Experts of a small language model: 9723 steps.
Below are experts of layer 6 (counted from 0) of a mixture-of-experts language model. Rows are named router (the router's row for the expert), up (a neuron's input weights, with its number) and show model dimensions 0-127. Each number is 500 + 40 x the weight over its row's rms, rounded and kept within 0 to 999. Numbers have three digits each.
After each expert's rows: a language model's description of what the expert responds to; "gets" lists some tokens that make up at least twice as much of what it gets as of all text. This comes from a sample of Wikipedia text that the model never trained on. Tokens count by the router's weight.

# expert 2
router:525479518523507481482469480524473570537541498537507482468494517468485440473483488505544477527535488575464495498432459434494511503527530470468564446561505414458442499511540564547492489462480491504530511498464564491490435516494494591538526530511500440475474486461497521525527431488447478445487479503492492506646508449526483486535535463398429424565519448495432515459527406464513469544453
up0:598495509469525516514481464444457441563552446446480505508556512498494529461511412442512503473558545486449496534471507562515517481525506415511509497468587450488510495483505473457548467499517536552547513529483483515453476469474546480424561494490455509482553459479475480553536397451449545498484531463467509551468504516521474504571505504553477466451544529512395520533426436504523587471467
up1:462421544508478515515506472528509571398521533488442444497492518428456506483531523467455448544419451522506524538480524558493459538488514564350510425511530529458469531509519449514492502493510491520443478481483507485507489466488545496558549534473516468485502479555493522455500489451549503474493522503555510564526499447435596527438474544529497553493498465488539509530500631475559491507478
up2:488483551447518547561560448554479618441472496479515559525474452525446524549516553463412516554495521517515590492518554519588487488519536491515495478469515469483463504490439502516516458463496491519442483527490542583536603486452453561485551496536491473498449435437494504516531557423440485456456536490488483445514549537510448539457469458474526486466541503491574507542489512512503535508461
up3:585558517497495475524489505401497461517529555540511481477514519468525503507512504486454567477502451494529525437476564447454475496459520524515464465397380513519469462449561534452495533494520541478465509500491523486532475471508506456515587531511452439504525447491496460460532437541600601472541468584488505481515561483479529480449483532474496528507579534418521511478480547476470466496542
up4:465546497477493528492518529560532499540594504517577472491461528491444448510495505592469561517529476521420445497545478539446589460497547559500576503464516479501448498543565472458447485465549495513531473453453491508493509468517460578500524533488500516535494547448539477490516569488478514534564502466494495529530458377452577481560548552492530470573485508547502524505543509503585508539504
up5:487506540540479473491505530513538479559484462529526522433520492467556468421504522512469427522490509507553495525480462545464470514511496524473506477501386434520446428449540595473465501512521484580524437497431471512477505535489539539504531517595518474483561443430558579477569456506513442494515476495423489499476499517457534453493464526480460464482537482529455563486462542438557424540542
up6:461532572432503450512566532491469462463472549434507490507521474555517474549539497407496489489476497527561528477466572411498491505506487543429485537525498531555559454526435549482434554553523507510472536523483512458500513510489469523439579439489592532428506458477491517494443489478501522467463509523578514574473501506523518484577501475497479532448546529481527464520506495476562520615440
up7:558515507529510463536518492439510535606503454537473482489468501437517474515510504495580538529440495560515422533482500546460490502568549496378558527474506518547543474554434472500433531496525494507525508493472528493498434451527489573543578557433534471467503496497527473548600453457496504527453439499511445519569487465581567511552466520439483491510547492500480512491521437502479487496472
Opening capital letter or first piece of a split capitalized word, often after of, the, or a quote, such as M(ultiracial), B(RT), Ch.
gets: " B", " S", " T", " H", " R", " C"

# expert 0
router:527562436532474506463502425532542492478530486519440451518465512532480570520508456578489434578485468489477532504537422458510502551451487542498489593425413517445534495546505464553493536411492494548550569527510532504482524527495481518497562531547489452508445571532529478537432483428523526526555475487476485454480522503544491478551431529530524488535477554512552535528448541581498494522480
up0:491432491542529561524470485565561544467540458523446533496495502507466532446418453414509573471496475546479447481514494474546519465540469452490484533440498474514536501532500441406540489480547479482482463513467454545567486515466545557548522473513501509448506455456501522557504501506427521556507547473481497433523436545428457488504536552536480493432515409456553475569523423490548498547516
up1:565401541510538552508452348438540560506525481506528514550496446532512519462456433460560480506512580529566515500486529483457540469478501514502467500476468521493544486479561573415520541489511459525551472516465525528444475494509515440511469511507573486546501485520468425520501537552452482541522466552483479530440565470541540455547549557484507551446509470488535521492536461488470473460470
up2:541563496498474467523563449496499504500452445479506487539530514501498522443482480530516523506588516524450538551452502496461558518471531569519507525467480495560595511553500562491462557549505514493543439515479558396471479472502500512576500547544456489471488542553534437519530480465503511527527495464507492523476606503480519532506484448430427526542533531404534601540509505403491489512539
up3:442489576437465475587495531503494429506558540489510456468486473539513527516477528421544489569456464479536566426459509461554517491498523525466516515482412463536547480501480444475524481457514485471482489490508472495456536549450553535562433536542450502487528513498436515418479528572478495522516466441482465554515474537527472421455585593545549491436537536519458504483506476516560519470515
up4:531611538427522497497501345519568508451549513540530467488580525532558446479550491504462477410489486525543518521480467545498509500476531482461482482496403480492405525497497509487424501542509519540434538533569543471524558536518445437512469531465526422477530519519522465460501554502538445502469467506463496503530521525464488502482496517485531512508566577485521509426505538512503486501537
up5:532473483544489483595568487505516491506485460492606546424542482484513492451509493514515508564488434500456511467525475504474492422457517483517484509534473473475524459529509455504548469474530547489515547483522563505508539520469430486562554497504474456508449529500477529401537410582493489527467469544520484472487443530529513550537618509432465543447482536460545477446456570479585483508539
up6:477594572417495494500502388386540509557501519578526465480481516471511537530477454443481514485427475522467485523453514552515559537423459512508566487487485508468521488502533468458484518479490521578497499461498561498473567513482511496517431536554536482577508461497535526402463520479490532498448450482467517576515535484528504454537456452511512497516515533498422533448517472501516421551519
up7:529537510460419517541520491459497518462563517434515578503508479461500466479512540487522481477458440516490414531461484477526479460459548488443517469494443446519427482514517509437474468502547524565472454456529573511566544536500474533555549512488508578574613516556533549510482492578495470562536487545504424456526450454457561516502533518484571473490530503463456441525493505507501436526536
Line breaks and sentence-final periods, especially the newline right after a wiki heading like ==Career== or ===Name===, plus table-row ends.
gets: "\n", ".", "==", "===", "The", ")."

# expert 1
router:582485508518423514490459485529465517588475587456566490588528501524481510504478569508538529510530569548517472510578505528545490461523462593509528547494516535489572515468437416541555507502487455488453494493505486516560516392509496467439593537477482513525521568472473527492488508452526467529436454466537500557472435457508508563534567489500495521518487506496525468517493466501521421519524
up0:520515508517543442560541440453468415522451478509560459528487519514430523464508536543473494487536581475557494470478514518550473535551436536586494561489459512404509494503463527528461483424527583511515481528477494493549444509466547454574492520519492519510523561538478564453486532470491550482470477522554471495439487470555504505567560450514515454588516584459488509543527491434530513551507
up1:476511525519525490496504481449482484513474574493522523549522451507530595534506468473522545470534595616536544517449549493428525499539441436523506578591504455463499463519451513503565586480521537544530478498466498475511528547491481447453463484538419542529502516558475467468495515452536486539468513517508528497509492463463522534535498547542431509504565506526473543490524479432422466522602
up2:488488520455497476546504470465489431533570482474441543525402507457438559500567442521559595532523525548510408528493491556499517431515499490450516476413483503492518490516526487486516458442523533551505477452461462549513511473493535428439479439507433506472519468429507421547466487597457540539436520520461548576548490491557488467509448516538505504466516523495471495520460512495540489525539
up3:538503484498476516575508459423479495519440546477507609554490446457543584488484520535483426456554489469421510541503550469520513470469452478511514482492546507501474450536530470518572503521545528529477498485496515477558501399432464539506519523572498452533509508522500547495510532446577563462567517574437439523498527464443525494429543490445455511523518483442509569503527555541513461502473
up4:505452559516592449494543517455516472492551475463480534490512501563508497448500478469547477438551447478501481496597536539472541508544522567565438458502527570520483478575510464451499504430522541532534477461516486474494583579513532510505505511494510507527484543552481499496557441434543476527473551403523550444491561536506455535461507494494478475486503583515543602498491557469525521518566
up5:476521501566544507544483503465516455491557334513513530556525519476518537531524454461532549476536440540514509486383443501544525548434565461501575495504509465506584558496473465494548484489531468498527508519477528544528501495508530461465462419445538458485484471436482468475526453547462580550541516538406462536496544478535498496519569471477495490462559506500493499502524482488516445525510
up6:527550468534494507491506465537530511542530533579554494500527459519507502479482466481455579536535537534500473371580439580413512504528563555557479551480485492487533524494486528501487561462530499522505460489476463443494543457515470558519537521515478492474486574405498521481624429455521408492460452473483473467476544484517527523527556472514487480590514468489476526496525516478535473454511
up7:536540479554479464506545477446495502541500510443523521497515500465553522493511501472521465449533531456488563499420513535536448510449539583562483595442550506452465437484534512529543452494525542548498469458491550462497612510465504454491500438507555551589524465444447545456540509464555483560479533486490473528500545478532478518446512538510432502423490504388521482523519528553513545514464
First piece of a word or number following the, in, a, for, such as in(accuracies), dev(ice), cont(ributor), un, mid.
gets: " the", " ", " in", " \"", " for", " to"

# expert 14
router:452506409456495482564526520540551509511503506500532474470561500533500514524542487452464520537528471593479517506464434523463507475513530509499521423503477523533481489566550441473538486458494488474507435562452544468443437453489470579561474485506529486550514604476560489529567475545487521453447425449498503485390484527417481510569528477481513488471519477514556513523538412497471446493490
up0:539529470485565546526499425529501528484488436479492482482524540493553547513516476479500450535500548520510545571509487570478457539515588468536484513434488481596526504613503457500563520524538512489480468493480548461581483460485528442439434435501489546461482476529537427513509539532495453519455548561546504477509491462457525483510421495474551491469567532444535468491584477465491540566561
up1:479412465494494545512525399484508580569528467558559452528527522521472523511430474449493533575484528487537496496513518421545538517473513498451577519543446540463485497546539530459461515533492523591569477520476502538587409514494505548517480515497496462512491545436473524493514461562515470478518578485559534519500493533490488410552517508492511495495435597478521552503504567474476506507462
up2:375507509511437464483503520482490488524446491561498506507530459487417568504525435517482515543506489462443510446470584458516478496502552489408523542506498471540426476427545484490530546449531438580575415514543512478470491481470487431501517446487531486528462474434497473498479582500488502554455465485499439469488478508495531517528538521541519517458440462401485565481486483522459549479472
up3:604478468456517536527493441483496524449507486508555413494518474495543492466474591554575508533490521490460519537516542533478494476490502514497493563452485483594424574594494473493550555517522565502501515443467517455558513467521507531470528507526469543516490464505544449463547538449492455513457428580491537503534456467462519438513479451487499538525546484515554481535488474383469524568507
up4:523502542479466469579504406554542533519437522572508552541476479497487488490513496457473495484544490551470596487465457496525535513526488558486475519563474551497537470530538507447578465475508580478505487517464455388513475498491517446497483486481465474465484481503499556483494378542497576477443507525513482474489458456425501559525558492411544557537528530431530527503515526559555486515470
up5:440553484431479527457462530477538474489508506557569448461454549491447494546465510433550499462512494528469510495498447532427505448525563519491520478512496449598523570463508485491521541484519450549490440503404540464432444515457515470454580506486506502588555464451440563497517513496489495496554477513522470492539536437482529600461518539515577459478581488538485530498472528509528531525518
up6:550572471462534455558500476521475445512480505558523524553502483507455499471481449426517465488556486532488505523496487560447465507501468543520475448517481487568464514430519463514546562476538557489514492543509594414482462462470487497505505445597514518509486565620480531583532487517424431506487487478438520533457505489495510475465502511549465504449551511522584512485508492426461541442557
up7:534505550498535468544559443456537542470530447557560416510564487450450502425471494513452505487509555513519448468457546533499522471543557474596524475515524528533516477578499565479504502517508528511493474504515533466502568428475458495508433535531532505461449503435538467429519431474484441467513440471482501501465524498486535467485494521448404482601549539520560523483556504548539465558487
Abstract noun plural endings (-ities, -ments, -ions), words like known and called before a name, and pipes and digits in number tables.
gets: " |", " of", ",", "s", " in", " the"

# expert 13
router:525435516508537496540460518469413517496505425515471580509516441490502492499448537467472477549517556438505539535567488476516491488456525478511456516529527472542562536545513486524506446565478522451514539532499497464508515505536466490476506564498522511481434501509367592416426454510473486494491469486435532459582459541519525393573536479481464496523496453525549510494545559447484484482550
up0:542509600527509572578515488484539516602555460552497565469476531564515529541496466518536480510521550499452518461438503513544525492506511475461514543547555525452530451553440461478523558509502501485508501497526512506511546541463492474475527432444556447448482506387494565443546450560546499511475462526489513451469451502492486539497554511499549545518493531413486489509551526544585485554554
up1:433537549452524528532485447480481483496479540425479503553450442442583473436562583527477482545596498543468534510508485524500537448534468525474530467452451512509503442522469509471486466470521552477487500545467524454521402424474510491442507525464423546587512518451549545597534507491477521534455500559515448495433584509473512491465531516538468532488509554489516483492499546447517538501499
up2:406552580484416448542533468536506505492509504529546564494456442474480474477498518513536436509457489493526546499481474568569532449484489458491509489533439446461535481463539473453460538510532500514484503500530536463545486384475526426529447512450495506528499467437489529418487423554444514547558478539531491560510479537530486494503559582507476531542532516455436498517561542429482491520454
up3:532486495438502506532593438433513534478494539465536428425497468520471510457476444526488541590454449472537591506551537565479488503510449541518542507397494520513473557534413543485534498455524557475445470455454483487486494444501444527550507477544492494504513521551534519563540470507453505487461458479523523555488484502502533514470572476522515533511544568375458541540492491512520495525474
up4:448551506510476517504517544493486437551443466444498549449536456533521587491476477527498531467505512471519495462504557491520573478482475569474433441484434428593507496534452537493493487488541492504459537513472529501489462481510436508570518509506512461576397468559541501521518540469450469487435441485503531492462480486484451498515513553511602575497458436446569574445536500453519485498462
up5:508600510481532558562521557418505469465550456497526557485539516523471474486501518447479477527480583576458527496572447550573557482466507475445548516507461473484528478450548504456560515514530523477477414425516563513498540524458503473510483496420536530565470444527599507530489487504444492522483482491463479521484499478564503585513584514463553450469447486519545492530525483461525458527504
up6:472552524494462501578498428396511483576444506582524482448490491483469519541489501515543506548500520538497527435484454487515496451536480514506497447469475493482531493561537519432478532532535524450563519512450572506573476446515430480468444525564476422479486486466485550503508450495489477440480431444489463464500467492493497457545570546497496568503454481518501510553475504573582402556487
up7:533492508460500475544522503544488519438467545496551456449535442505526473484524461478525525518468495540514461531509469521536576560471429531495438478538474476544566462453450538466449466517512470521460450456446509472419511496508517451469482487531478552558536455495437561444521506418536582541478552458532427543475491537488476408492467500536522478493496555442552576463472578482465524588496
En dashes in year ranges like (1943–2023) and 2010–11, plus slashes, apostrophes, ampersands, LaTeX subscripts, and pronouns he, His, It.
gets: "–", "-", "'", "/", "s", " he"

# expert 11
router:460558497534491459518522458409409460498536504538439574508492543517438509524533519562558492492509437416464496437540472547532410533574516531507524492476489438454470410484456471519449488465508482494549543487532504516516480501497506482535569490521471486472480512527445475567526493470451519511499591527448497513517528506472470409531436471515502478431479488507605541476484482480570546470477
up0:512486568525466542510534470516561547511522494499506411535510493444513447525590533512553522504509433450467560481546510545513492445455470445483475468484482397480506477493538505528489639418514509473504484473474472542545461449493497472514515373453450479517520443515483473523508521547512484555469468472501526465482512419471517526388516541542551511500464520491490569508556491533506482519479
up1:466493470539498563520514543545501475488548513502532562496506508531489465504549491479508532522499516605543549509518458519510467524542508584493473484503427545538428505443504475500497515444531522487553484437486467440462493483495536519464599442482470531520456488490500526512542507401510474454474421505470515507482573598476439493466467563533472439506615495450524424503501461442562494433486
up2:481531505529451530564497547539509469543528539482493482487510488455537512525491475480542463436539588505453510488425548467556522441497561475482457480519490475512538483473449524472494536511531476484515519485444515561530557471470531431480483464435468514466503467479530502552541497521573572509548556479438454496432497464498506527466536627540554540430425455417529540441540524418521538478463
up3:490502593446481434517500520547499554494467525521522472482532494461444480503513474435479520471432501505489480456535562480514475540474405452385516517549515455484527538495524498509463562526516478466458467536535513541517463535510486481509500530568447452413539463532535536492529536455448529427459410445465536475468484479516494546472451482433481446553581515488506559566521478533529452582519
up4:461452497499514508508523546437531467504497592552534460475430527423444465470443408475476534599528497478565502508500474518393499486456508494489497493480443490471456521431498444487521502556549516498534466505452527481494556466497446456499446544499506522441552595524502519499467493532526445526544483481510483496519535433484625515532545509508514513448503564535454496498517564505576489500553
up5:468540466460487502547527463466501522470475511460554450497543415464465480490523491505507549510516447446456566456483587457537512491469517425498454554494517470505498498505579522507511552413521519498528515482514493571512478430534543483534582481429513515488490529475551474538553467505496597562527509451510483380479477530513510551383555512519517461478524491409455466500509474529488554478483
up6:418505551575442519516555572544596460525534487490517470511526476469504548507454503493527523543418590541463434453514560433567497451480426516495461440512496442507508491522492496492487551478551461476492543498555521540465467521481434453479489484450530507458495507512478464549523556476547437491432499493505471586482482566473534482526546596542576527513486509541510528482522502456557469492514
up7:473557512476503572479541542493561477530520442618491522505477465508519515505483534510453497479462571482558503444534527496502538476502500492482528478529518466474585475477527539499525496507555541560513515521517492503531555539451572455517478560467494440463503427424465563448477520499470437459452430559471424527480522567493478537500508595458536562537511479462496552534545596452517490553528
Digits inside years and dates, especially 1 and 9 of 19xx, in birth dates, career spans and list entries, such as January 1960.
gets: "1", "9", "2", "0", " ", "8"

# expert 5
router:549562483518579585524436494550461512528585490500479487534557509465555439531489525500502559444497523437555456553529453575470531461468417462515446527566539539516512507458529456464484495483481551458482525507536494502431487531470421440477450457481497541551487504468472475502530544446464545452450529463496480515530437500493556475503512483571432482473531450503438506528423527502515425490532
up0:493511461461506469544540492456476471464496512420492560554523559497537472464487547497504433523478563449452562532574479495539541484428447491517544472470494554515571537590507506511475488468536548502432505566483490450471516477448463497557444471521516496578582517509469482483458503523469511471453529463492403418523556529568453521538477500510478532415491552520507560495490508421482551479532
up1:522548495516543471499490441544484484526511430498512485492517403454512511518538467460557512456505494469540536508542431503499509444469464470509514592522476509481456501474536420448501528441536583480522469521449486496505439555469512459478571418522520484490438448436461556470538533462474621452489532493405474467527477495456479435541460528477498473505580497468507544418493505534519519547524
up2:486496530439538459529577498492585533475471528480557468500573534527470511433505430431513493513561444548498573571524476482466478546469466466486607520462431475515527511499374476458459475488535528470474462543454460482500504443489494496530533449545494529540533504521534465407525520532499532552514544485454526456555540439474491506505475476557527526445526497487526543449486537512533449570481
up3:529505563465570510543527464493484480491431482467554498534425518519432504476530503453532457532422449497484530502558499509492480566553471546535496504502500488541565460544504470470448469498532443577565498500466522486486545457519509490479524540529537547526536484510494445521581479538408459443444497518479445563471484510426477522440550468559558494549549611474493491472514437515524443570501
up4:520512487473552561515508475502548459507516465572494509491549446564492467445437460467465538478418491538508490491503532546474471614543481480438480414535455455534414508489489457479527505563535506486515535500518512456454612483423509556495572487485436519515502549471520483465522520484529499549521523511490430576498520547547545485473548513443541506546551513435515556487468469454494446560475
up5:486469515492504486523591445514467560531537475506548490570466452492541470435443459439462512408469478525555555523458482478514437470490543478585471514503468507527464504520588478437569471449535528474523491478490512491469510500493427523483456473518621537503563571486523457458504523447502501472558551499438461467518419451482495481554471523435520509489557519539471499514457482466574506465522
up6:482521423461523623527467515531537510464540482509491476463576440513498506501530425491525486461528463489453517472461504527482492484456509521518507413512516511545444485606558513567524561514532556520505441520464548451544409517506526424510510434534468495545540464510463443457527479516509488528437469512537522459459550492478505490455556512597441549511418503493487466475480502468437474475453
up7:493552513538492550504485420491431458534474521561451494534522445515521462496417464536527523494474477519472447517476450435453475460522441489460571523504449564424535516469565471525472443439528544508555523498482533511515499460504499512495586551516477498553476547468494548480457458533421564444454540402440510453498492498489473567505436516524460416520510547550551546481453472482502462512512
Inner word pieces like p, ri, op, ro, is(olated), sup(p)osedly, plus some and, is, was in running prose.
gets: " and", ",", "p", " is", " was", "ri"

# expert 10
router:479485497500444539483595558526652576495475503533520477446462479508457490479485419463490497451545459452524494457505517487491567489489542448442458513533484568484471506466429503494513579539530476481479503474545523517503532510520498517512463473496517541510603535541525520482465571496530446557474462531550488530400465442452485528438535500559526586487482506512471538528511492511497573484527
up0:546490534573459503517555463458426544516498480508436494522459514510442496480383502505570597512488524484516429537517553524546493591494446513464535498548529456468522563499507555480515440498520530544465493440508473492451543501425468475464511536493525555562493537514544477455499515594458484481548505468497479515603454508462461522574471499450561498469550516507532503554502527478545478481444
up1:514441528432495540515504456502482516498476470554531540456517473498434558528531487512470496466552434492559561466482485537526501482518494469459494551454479510435423556504532492497468508484518512566551566493568551490579549462453505560494539476522560548538491491518544537540523428483499454504474574485360538493490549460449513504473515514446540500521582462469507549477476555514439550479576
up2:519522529536550553559527518476467464586485455492507512566514482494507550463527502459518533490495487505479465458431501566451442476531537517510502525496513448432467525534459435502543573543521484521532543535503490506445503463518485444499589473493557475471469474453504530508523522395460512533465520582382521512442553494477565575456495526392466483456486437465517525464518497484488518566544
up3:514547476429495506538466514440488420520452516482490454482518466531476565552500514487518613574496488500499415483480540506471481456511577486462483466460549520492484493583514538493526456424517472562463514526511523543567563484476466475468542493499430527488449508446543533534571473493526500434449518574489536534492440451508434513560513477520478463486539487566544455557468448412504500534537
up4:485543468568561486533533517501517517519525506468481514452460497471468430426503442472471574491485512460466505487556463488460506502479474574462527483446426512545493497460485490459431390524554424568426426480501496476503449559443464551497554492469529545530456545438509461523553472432451457499562452489541495497473561566463512536565453473445481556518488462484500518460528522509473522490458
up5:476538492526508526548572532488474522518516478576448491586504439482519602473570488480507495524476491512512448519472445454507516494507505470500508526517531565461457479467422426444586471518518499506482492489468437533494532458489463580492501467473505514553403457469469547546482569545476549416523460440417489446509473506468468456476517517433458492527441481522550539528500417503512474567496
up6:543478551471479551526533494570549592562571458467450417458494537521441470516538473579452498655487496496493533565488501517521509494479460550511484474514536494558457535510542525506566507498530479530585562486496554555571508470488475480462484491562504547498505510549451520500478467473496460520544458528536461546554526487533551488486475597538544467500501550515506524548545497518535529465514
up7:476490475447496515467480550481558517491541462510538475527486462528482507477443561543440455550512511512450405492538535486579485501489520522487461479447427462473436414496472501483528530516532557534524554447502456486531539452532516496432511468474467537434501391525450454539457537475483483526579537508489521472551452484515486487488386584528504462535544512516535452547533542544535545552551
Sentence-opening adverbials (During, After, However), the comma after intro phrases like his death, infobox words like Born, Directed by, and table pipes.
gets: "|", "-", ",", ":", " was", " that"

# expert 9
router:529490601577563475504531518480450518455451604460462475546483499501528541435523546512483504442467494489514499537450503550513525451416420426488487438508581522491565486435555503562516440561502505483446484501576488530503460454477500480512435464511484484434431484494532504463493525505527492430532484416445489512480497540487450536522572459496531458524482508501498466495456554562507514481463
up0:563456608432467499494551430520546565564549595496436533427476466526554513468529503503507491525424423494530471550443563529534538481512487415482567483468543510500444463520503493450529536463522533491492545488539532460594494487484502520570496523460521493452528425567550495470512524513429519548520486501523504473526500487509504517492555566568509530489531537482484505423513500512508544517469
up1:545477479488501511518585444464522547558497412484560518469517548528536462463500433527498533524479448491499485454463465533520498507441501407490506624484447507524485443596518498500575539467519503539497515475523510483489556425517474472579580511540457491532508557524527537479533445493504559505506496504434538434587479521470459550474484495471474545481423405463536495506475470496493511501511
up2:465465524454546522521581467547534518586517485528616511446487457537523521474482498513533543493490483494536507461455517507510532468499563486444528423480480516496529461535438461542617434498525535547514529466545557525517577532458575499539502461477509467488457491447565516519536500530494463514486422516544551444579470481543511520476548543454495475505495575504546465574484531519529521529571
up3:440488476511476502458486504450577406558541554535455498520482462451558540454447530504518454457428522523558594533497510516539529490569454494480491506499494498499471490479467545461498547532544515550489469505469491511562444500511550475552449451478530475554466485560525590472526487529544464521489488493528544548449440514394475494519634531511540478525534514464488499491512496525478413558488
up4:510480548426542517519547482420535515533502510467493513552529512531531533528494498468510541532522528472487523493502533549519521558565562508520539485453506447533476468565497464496564481512499557508504481561472533461487501497484498507487518494478454470519539493517436455413548521502385525433442437533495494386601478454458498532426525503524523478459481587476543462567502582548509456571507
up5:546454499521492456517566521432583495551532475548558503452452514490517501411508489521461532493409529469533501460427494531547536507538509429472480473472500489477470454569541561557592462516570495527457532442556542482495487463449502515433534437447604482466498533461469524477514515489458441540401462486561525472495504488529501530492522553491481531501508506507499457460486580513529525521549
up6:514439508442487494544532464516479517516443498483566492473431465496537387455564467530484531513500542463547577571505559510476510459458523497519542491468491451523586496531424466559529490558501472563513592512544565435473581465515504458523566509453529562520545495538529510427485477498445476518531467479560474489511493498553582510515516488488535491522493538555502503491571591479474509504496
up7:541499580557508487482518540433500421567477493540495487521488460473467512467500440483529509460527531523437546453422532490463539536436496425448485444529507509497551517510530516461522433528513459488474516455514589516517508403528500464527421549571560598406531436519506483456482463482504465523540523528473474509475585542483473512478503502564472572496476536472512518504539570465472483515534
Cells in election, sports-statistics and chart tables after pipes, plus line breaks and dashes opening bulleted list items, such as Votes, Length, totals.
gets: " ", " |", " and", "-", "3", "4"

# expert 7
router:496503488507379509488517474518517492447542561495503488517470460540497472541505493466444559481454576488524464430539587545530560486472571494463525520512468481483476474546484481439522519521494496527472437462496487517462480530522589500532444520482481501559548426530441478513514494485560559450502544551509540535436502467502496498441501498477590477477521508504333466481456540542461499544485
up0:449577469446620469563506450439489504540532403461525548509496539531506513453478545524486470488527482456506493540462456516530481498540566497429482451469525429552463416494514584523481471521517541583484544558485483469487489472484431491492517532505531473512525448499599563500504499498475527575501459441447497488504456524546494530497444486523467464463504467472510480501474465511435593550511
up1:526493543506476530569563434573546544514513511480552478515507563469383533521484517468497546513529571549498505550468528529519516514485572534475477506470532459504474554485491450513579488448525555555458502501530548536556509456463439488600534534516488539558503446525504454444563514508437553481501524497482496510514468425547470546540509511517572516453507465443498503545559473518549497579431
up2:539519452497523461533557400461466499542490455561552611502502495519605474500492490464521491520490447606437534481497531543518482464516540461501526534460451526490486533520474530507538469512520480502537443535473522436442520470435469595514418515577473519543548536476508472546557494471552440422499479487547535552464518514501468501562508473497536485478514499506481599541512453492505528547504
up3:555389524478444543574582368585510602530449527532491426478476520532538591522497456460438534513507476522510501526503568492534586494493468507473505565494490478475456514524511496514584490439497525505519468478487472516444517559486511526522491529481546539472506545502478416446482547531472580511449493486488525500476500494536534443479523507533537511454466521489470537495522494509469496539438
up4:502495586494443467477519436468503569524473525498588517513513468559573517496510525516486472481487499525558582501516553591513523427546497584511512465494525437470524567513523585487512512476483491577407530595546492530555496523486518500525554502513583525536516443510544542472534500447485486471505517545506475563457479486558527530512546530495576528500552490472470495501498516511494404549451
up5:459487541509471534561497463473525476439484508463514516513496507491447441495466514487499539527506510477482511625482542478518514502607539569460488503534453469487429490550514530496509491523521518543504497509428489515484545520414558498521475566537538530572481476582477449459496468511430526569504478445523534469534489531457507503452585564478578513525473548522470481549595526524517599514560
up6:561446504519453519498537498579505490555415530557486490473472526495503526518500398470497517495468521558549513512518437517497514478512533512513559482458511466529527468497481454504578534428518454500473519503479474510539413534520530546515483481461468430519547565460512506593458452469499405494547516460472464532510427551554519500576501542531576481451461487519490523445563489484579474451422
up7:497501543536478490501551558558563546505497459567545475490527495480539473487443567509486500539514502535489491488517415531511563535567603470522574524493539490505483426547446446497541469466538511577487505442546463508562505530500511580469550472471544528475568449451507543515467466412509516541571493474486521494539490453547455473453477536536533444509520527578481466502520482520605524484538
Past-tense verbs and the prepositions after them, such as served, located, joined, shared, by, with, of, in descriptive sentences.
gets: "ed", " with", " by", "ing", " of", ":"

# expert 3
router:443410566458470476448551523438492484465495451464564440459488549438513454475490460550570542528482462528429535524445486515516498486487485508476419504475473417481422534451482478479472539572490449489486477485552479529526560527516500498577515508469535519514561536539487474535502547524475527536453563558554517527493475507494523476584583499472483485491487624456546464486479495534522552499506
up0:522492514453537484512514488511510498519437556535525482494491479447434541509467548506495456476470536506574477487461537530554533510479463526457505493525486473493512464555383588470462496524522598518507484555397527477453496557445583544523527429471468515491564439489530476525527525561467515496525480398486434459476465520453570521530498542553516497577579561485480453529508497481505488511542
up1:543461475462533592504508517561486487474437464500548404379559490534518486512514443425457463463480483600468511521462458526489553522525513472468459461487451483508485501525565504474468455480526462438465469541427575496535434503505500508486516508529460509537514478491439494484502501519485504447487490523496503551475512566543431427562442519464445474552504498530515588432531457497469448537522
up2:461441544505505483507554477437525543481490486510494517542501537481512585430471465464519520489500444499447474548436514534471526518484463452538510527537509546554426504568544543437543503518521561541526486509479500495473519446472550426479517525574536522573482510463517457476485463545392514522489466481522495516544541421505500575534499528460443583421502460514400584504559487498482547493499
up3:539530492484539454563498500546475482498508544508489493466443496441497443434482524573513554475568561472475486467493518457470508527528428480507472473522464501483439540550500503476509428462528423484520513500474503519382472506489561519531526589493500506567477551471487516506522463549508468583446473539467444445482461495523503473458542588540478559517457519473554491466461548450434432572570
up4:533479564508471477532558495517555497502585483518535491473493476427483472435529546513520492618482487436448486414550526493505530476484523528522561514483408443468513486468544512498523569527516569477513419495485489415537486495494471466461520507492528495504538475465597502516513496532505478517595481514489436451527500526445601526486491551502447527548554571500564479466543562529483480485535
up5:514463525443479540525508490496480468520449449438543542473498475523520440437426485566485556437470543519561539537409488470559519548567497567499468462456474458533602505615500501563470555514510489505581473507482426537542539492485459492525513487560506541533577419473473507447524456439545482503523501488488513529501539516468490461447510506517468524515572469463535443454525502476469484498509
up6:552514499481559449508590489434521552575505516494512524503474537591500542438465460501513513458501450437491510480469506571488530559464481501541552562476476437507499499504506458434631483482520561540544511531510441444492500488490531478529552505569533507552516535460531428433501506536459503525466408503491537484542513430469516493523480456495461514503518518509488596527505574466476431518539
up7:471561523494577496500510485491557546499452513582517468420505499483456463512485470422543465472551508581486438527527514500494536574505531544465547415512507579537496481556565520440497532503501544460504493511495533455529549429406491480460535513499438508493448514439567539550515515535494458592527540434536563532541477524503452481449486487508497498497540573500493428450474472457523508497547
Quantity and determiner words after as, of, is or table pipes, such as several, other, two, one, few, large, this.
gets: " the", " a", " ", " The", " an", " first"